Below are experts of layer 5 (counted from 0) of a mixture-of-experts language model. Rows are named router (the router's row for the expert), gate (a neuron's input weights, with its number), up (a neuron's input weights, with its number), down (a neuron's output weights, with its number) and show model dimensions 0-127. Each number is 500 + 50 x the weight over its row's rms, rounded and kept within 0 to 999. Numbers have three digits each.
After each expert's rows: a language model's description of what the expert responds to; "comes before" lists some tokens at least twice as common just after its tokens as in all text. This comes from a sample of Wikipedia text that the model never trained on. Tokens count by the router's weight.

# expert 0
router:474597470466524499479531551502532539590445452497484440394506487556558433499428483532484433547575550568460474516466542452546572451459479565573497459554496490542500445469492500549420592431533546491531518552515515503491543488463503498512518439511451519515418488458482495489298537409558438515465466399458586444499540509447547490461607536478481498461566527457394467501430495440505403478471
gate18:493471571528434540486503426462528416513606479456548463487406468506420544496514463531479428496489506494453505598518527589445497513469564469578520496465546505563472343498584487497561536447415492487503482522516501535515632518588513525523515395522478471496482614510476539543484532464537496543411504551480467514483406489508478422501530467441498437548472572568521410547463522440432567388546
up18:466539526466502506441489463580411482545540598539519591509549609483474447554523571527503470463535544430467514575430466495547479561544393523434569483479499555435453454520514455455483469463468516497510437515521509547367436570513442488531485544573527547556478403464586457448530581560561485392489465467557420457501508543600498475482432444516450488452550495542539510478445550562414450502432
down18:503489542512537499505561479537476512499485464508533481576462504411516472555466592513514531495588577498546560482461520451495565519542490450393401504520510545563456512522460532475466427489450482506497482539500484406456501523498394546377570536468581503514512539467652479438534409498506470415500488483468596532467585538535520479502500494536484518504386527437421549570555592532502357479412
Description: Field names and list markers in infobox-style key-value lists, such as Release date, Kingdom, Family, Budget, plus section headers and line breaks.
comes before: ": ", "- ", "= ", "by", "/ ", "information"

# expert 23
router:472547507519512492507552529452521517516495490453497547509544492497533484540514513504424531517500496526546506525504478530470457469510530588525510556504472459499505461482519515365502568390545508454540516512473464474576505540546559480562487435468426515569473510436479501521200466567481511573507452499420483487503436516488404464526548543444538471492512538450425492534491400512459527345512
gate1:486519376545567449536462533423530527449554465441529492513626561510510515466483476495469525576512446451556485544476453570501504407597461463516477483484488456592509544573507456581471585531527558481553510421383586481520579497453501531493535444441429515472404531526562505536426474522550524536523411444476537513585518498492526585502553519469485543515506508386485517494383493477482397560556
up1:619414497448492606581520506537514493436502435497468534469499613432512485569501494375517424450481439477443444430515457494506510483455531543529478593444548470450490478576455507513440473593506475461582442503608486477481471541434470428564509560563539420418467495474474425444471559518564432496509447445506426521472533403455445569536518596500445493505523508525474494517536556430509439503551
down1:459527550528533557540403446569547458391520500444495490403434468492507397472549499519475499512522483531427451497473456463538493462444524498518497514546473442532566478496439517454451497521532480520479408470497397354411519537615541454533565510559609463537528505554486506502537549541417581512477502469516563491528479586480472486513493515408502416423540526460599483597593552467521598493497
Description: Inner and final letter pieces of names and numbers, such as O'D(riscoll), Svetl(ana), -burg, -ville, -ington, decimal digits.
comes before: ", ", ") ", "% ", "; ", ". ", "s "

# expert 20
router:540580487530439486499529503432504436492552471417442494533581424529503465475562507480453439547557594561568475503452488447595488535511602518582494499472440471503485474533519511516498564368499520500472524503479514517509507554528500409555483459494465579562428451489463552458398476496489445563423447413500468411490560441489525522555576539429493519424651531498379458523496482476551523459581
gate0:541556471511513454498520548541518467536457501497394401497534459408488470576473476521496563415375555505484515603390558445467515425599529515531620533513514503535545402436498489516540454466510569521511439535566503453495595519461590510551413495582451506573470463495475515504474485503498481509546565408588538403550547509448477437546465487563492518532533524504516552569434427478570496469533
up0:482515566633476505497435460516442548479535590583484636495489497541452500427532546483537526499469491527485556441591455426590541530464560398509575449543558525519501537431568513516505496454525615436488395439491417426560449464516584512474486425496546441540515592450474442525493534488474466587525543529554557518482506483489495531506502629505512495553475530469520518431539420421482541477519
down0:529456597476533493567484574599531468523457528439454483507568449447421411414536487480566431475486477477534399502509531586536412470519527507496488589462530456576466451447482491534413491488509577507478455454508507593535492393577532431581586576468542462448549489469482570476501545523573452514470474451473506489479513456514607565542496556420528482439505465523506498446637481481477549464411
Description: Verbs, prepositions and commas in geographic or biographical prose, especially route descriptions, such as passes, connecting, entering, located, near.
comes before: "the ", "to ", "a ", "in ", "by ", "as "

# expert 24
router:461564520606465528476483565413581431487467488464473525505516494497468508563602502481409500504461527621515486526475535593487457432496502518533553515526448513519527410501506508474416484418464583467567461519521525472499539559515513470571490500518495528540496423420487473464369493535570436486445387423537522377516603490442501470524660527537466482493509541507395516499507477507420442485520
gate1:588510452436471433533425442427531507560507529537413520453492558490465517530600492420461461519476647496455478542458646561515493452500630411486481501550466473470429429529617465467504512569523468518451463487485581456536471428467547419578428487503461499440498444521545477480503474462502532514517488444481452391563542483503473572509531522484513478391552474459533490520511573486434462449471
up1:458539442433600523568528441547418562543580435554564502484567441547527550497459483481548421542519517513479462567534592543479513441463564572649457461489444495461497537543525553516442516492448505617462488499431460462507485448447523534404530571584521530496534392416502613486492531448443601530475491543452452488552485554520480467498532487536507537417475513582542485426506523480452487542445
down1:513496447522514532543480480518515540431511579582422473510490479540487425476459464437474595539593416577546450510536465448557586569454467581577498546442451499491501538462481443493586534424627426456529585442490454398509510517552483421600608421462467515449461467560498478468500519545551473494493417465584536530480457439435497554477469462487428470497467468536537505582483591472536531527514
Description: Nouns and adjectives for countries, nationalities and institutions, mainly after the or in, such as India, States, University, German, government.
comes before: "of ", "and ", "in ", "(", "to ", "for "

# expert 3
router:433502541579503470526489559424549478562507508506492538552548444551586474499498470467403555498550522565497440490504518481493540456508409472532446539483471498530472476513498531452358548450523495505571464502502467467498530528581488490479516493535448515599542467438458476502289447555527457497475470460478503375469530531499483490540579510464546522525489547485398554588530344565439464438543
gate0:446475557541459519522482566458520456445530526455483536492501647607545456497574522438347498528480443470481444468514469479403497515581507528489491525465541420486502479480542446502397451466492553488535528436442462464478402523548481501518469554518542515605521489546489426400472461470487467463522522451558448511443543417418493609487482464620545584505447508482556462491562508524600552463479
up0:424507591475494579559488417547444539481518434436404481397561437548488620518516615539465501531488529466502476390571632466415484537496475636542440462466575547511456497482458533468573439465469503573454406508525468467405539499468521500585481545477430545532529460533510563465526494443445537451491464490523572466455410497506471482558527513500521528508528555429483490504530547489506535448505
down0:499477526440559439467540439495484520585493424578471545521565441507492449461506526615557601467558522436522525408442558544453480428519527500592513586487430538550425473577453523547518440504512445534449502526468486558476546440380539549437474516518493499575459507441542589586497543496571451399527527503515435426466490501503447500570490526497563497494406535508520501439519475611419416477490
Description: Closing pieces of words ending in suffixes and plurals, such as -tions, -ents, -ies, -ts, along with closing parentheses and final digits.
comes before: ", ", "\n", ". ", "\n\n", ".", ") "

# expert 5
router:487538584524425440576445486420526557512450455427430513520554388522550461474456505498425525502536460594505510479434497483547529453467450485507509516500494547491491471487493446534444639497507466506483508523437461435465417476519499467510497506440454538549493490482516477524317498537584459500557465483517489348444562523492455542539614605493515555516609568475380491549521477519477498504487
gate0:527441503502459491447524512450425525490424475466504464505502457463660540522609480381521553544498456572511474488418453508562470561493612452471564452432584549519501535480563549452467536456532479438489517535420495427517514483549564518448490577404490547430550457493486494478425457429500552558479397470409452466605512481496463454562594536466512464475472493512460519518427496469557550425464
up0:461544491539549550520494502566461457517538531529506464448534519525475498479523471588519543541522505533502480495475470444482624552502445404453412448562474467413547528495468510560497401552498505494539551532420506486509520494553535512516523572485411471454454511455566428532503554560553508570554449493514678593486470616540612433492513523412448553528450485471539493572551570430547399542470
down0:485560486512544579515503469493548456472507472407575551482579423458435555495493440513479527449643519489480476412448540472578488455508440442473535527607463596569515497559530417528506413486483415564613451490417503527503463514466491498433494519508477468579529523426526502464483513464622492479424552508502434404443563505557489554494481536528489595501495501437507568508617476522502412513481
Description: Closing pieces of common nouns and sports terms before punctuation, such as -tion, -ment, st(age), contr(act), round, season.
comes before: ", ", ". ", ".", ": ", "s ", "ing "

# expert 17
router:479519414527464492413537525451541492530510497460464482568471447590490420431510498538452400577511536607524488476473451427568558510445505409546524546494479484468544482545483513530496519399483564489412487499438525537495552572470511365588508518507468543528458463515475537470375459503455420533469486482475473406467511479451565488517637544443506525462624517489391554549511423464489537490522
gate0:488562512509484537503492496415434392523563503544428472508561531502509560531476485527453552574420465474502517537503554517519589473568450410442526429424464485539544504656426503457418491508380560469539432573500454482579552422505614461476538474525469593421471440530410498505505518474546519527507445523543507450438509467510502598411443498467480472472588499426474467469513474504529445518558
up0:471534609503536526444494502412530472482478592534469436453573532412511487475464493470437581414566547471487497642521495603456476501513494529596607546414445521526582545533540438433505499489460490421484523431475555563595451574526592570545491491562569468467470561487545533517480440499471566456554503510494577584508518432479541529550425504465541449537439499523524517470458489479563429480534
down0:413532554531509553399491447592509524459532547535466468568583524460410527497460552483481489467520485436552504478537471511473436475464486356549513486454417456568501491553508551559455500370591534416474431467498451540500523560481575483401518460536518493537495523514437499567579553483489460536368479551553567460521484510479501574485505491542519429568542578389556505418539494446558507532504
Description: Past-tense verbs and -ed/-ing endings after a subject in biographies and history, such as became, played, signed, escaped.
comes before: "the ", "to ", "in ", "by ", "a ", "as "

# expert 15
router:482562593517500505543503587477586479502474451466475553517563473565488440522480534563429494543473539554553497534528464568502490509518473484464534551444481513514496484478508485481527460438460542517557521546412488455502545588454603490621488492524494533548495464533529488422244426511539439544460509443450505442518532507431581501471536574472546380446498469462489436542486487496449402498537
gate1:453516510527433498524478550494561560523474481613512595532577480539473563515456481435443542474437568531498486470532440525570566490488551352418471602539530476426585517619448550542546549474464549541457493554427415562519527547432550434474575509518436528502502436547557574438420574510508477503514479435519535469475417502458552446395497520527507520480514509548498490496548422569540511489560
up1:448509566439434508490500504565538496515440526503503479422506532624548573462414480489533490425495411504464441572505423410560390486548486513502535511499519417481467481493558588531513516506507504463416508456466479538502492457497442613555433498462498408578552562527509435435525557393487591501484530481444502512612528510542484471529563586383535490522424494487480512507578477560510485387467
down1:452520560509451545504494497481541459486409420528565540520494482367524460490480508570538563452441543451583525453487483549543500496507600411402504519549480564590490549480484512553485451502477501646490423466554424497566417558484585539391532533480493535525502492551527513540415582535487473420510529575480484484546485357492411511413496459528521461439511498515518467465526478586527503526441
Description: Final letters of country codes and name endings in sports tables, such as SWE, BEL, TUN, and words like FC, Team, Cup.
comes before: "| ", "(", "|", "B", "K", "R"

# expert 25
router:547556520623502527488490545439468487549498417514504480430501424559548517469428523502497472560553547581559434529451525488546561486493484487545616523544489480482531458509512470530464520413522536423518467476536540548451472559570437393550590482469440566585425454504542501448330525522533453535457495421468371423499410482473548455503531542493519471462561552500447460566493464563468475475547
gate0:536634545571453569576495504490462537557499477490460431542486489563473584546426494552539588580481542495457441525461530497549440489592389530539600479482547593520493409477508466577506529499440533433426474420483495424460534486474484431552478539525531483513532585520419553458508514494631507522495513432563464452483477544516541478496489559498586483451477585585482405427468500552491475470456
up0:468616453573498521521493386497501500422547534605557555555547582483441490576513570536501428495426424494465440500558509486450463550480546467471503522482459426580537497589498488517555557510541479530459448459459571489550495525466474511546490482570456469498478576543431498496476432479425533515515435527482461562535447542567482485459553530542481474438621603536555541391410622488489533497432
down0:511509552524541564513547555518485507499484575514469447545471474426461520478485496572470547456497479467470525429504454449505446570569418472591483459470514562561516491428477550559482592516461486481568477588536528470512488438519522378535533488388481523511530501426537474554536471470620424483500547544583497462501462453475438446545518358546508403550543474601577444559557398481487465578431
Description: Word-initial prepositions and connectors such as of, in, to, for, with, by, during, often opening a sentence, e.g. "By October".
comes before: "the ", "a ", "his ", "201", "200", "199"

# expert 13
router:462510504598463524576507531462545480493518435471425517547503476552524443444499494483440475524481544635566516491505510563475499408464514522536522523466498512484533414491489442482445496390473552488531491529466477436524494546511618452583542437518448597595501448424428411455390458533508461528479442417520520442485550470487537451549584612525535394459570491500460385503514494479433578484498
gate1:490534414493515498436489479483476455600480593554443412444591482523555532471453457524411549470464457574534461482544522416548481485487466415498463442559535445454671516416524479517496535475554422430533504521471541489474463418550492462495484472479496534554496431545481428496497557432507420472482450544526611583506513536457571538489593490541567469561458565563484506601560445556499464494477
up1:578568441460504503469506535548519488503401460477570451455484557449474502472475504558520527578511526487501498505501506437493501427461505561409514448540455575530509580470510593541526486445530500501468449531454456517566457485543483508408438534537552403481476471472440516597479492485560483633443514534552484434515450432542539519475443466470503511590427428454566576468526381596620568613483
down1:498518393566504491431488522501530546694583436476503501533463434419498560459524500443446547583546432446469481482518447551436541424461505604552527463513567471452489537508487500500543530506563510486549563527484492428616420439542527524440473432508394525537492460516539558571384537510481540468423500537530510474575450556506514499511484392501466479473507508509582506547487414497574496508477
Description: Final pieces that end a word, often in names and titles, such as -i in Munshi, -ani in Sarangani, -s in Rapids, -en in Chicken.
comes before: "(", "and ", "| ", "of ", "was ", "in "

# expert 31
router:428572463449522548490516505583528450547509460465438527522530491519587464488514491489440502524501574571465461514474519474549524457485417540479519477506531478518474466521498490468394488428572522423556503468439540469504500576466554492500542460545418562567533489452511441530228525452468479498393444504489479426447535533452559595517580486502513567533511568493418472487494471475520475416467
gate0:510616556528557526499509495535480415496496538432389465547481460534526401495467530502497590441383507465520447520478507426617467514494534532442539573492422555405396497550483475465457498441551469430425559471488611463522428487559543525534507514438498503510416580502430550426427551424555507439515580470540502459481517507463438536452549554514554566472476492544458464573535557493471480516548
up0:552462484476493491480512503510492463472442501468517400515515517579476364529497458505432547420449430448472532574439589561555496466489418568485528581499465529436342518433578413605488497496550561465532444464564531519557457473432505462555505506516548478541481486607489475399542473437529468516539537442448528463531533454443447537493432520568538539590519463564503478561487545444543550467566
down0:525417513475469489456497426532498565475451469475512493482437516615439523507545658512523515501481585573422510407496515462401462464382457437490498518432550487507498531525540380357472537491520501564509560434520483499590512555530501527520488534518495525385544493529516500446544565487422525520482469542530466499559507442581523506502486545429490595539505436427521494542546515593560456454432
Description: Line breaks, table bars, heading equals signs, list dashes and closing parentheses or periods that end rows, infobox fields and sections.
comes before: "\n", "- ", "\n\n", "| ", "==", "= "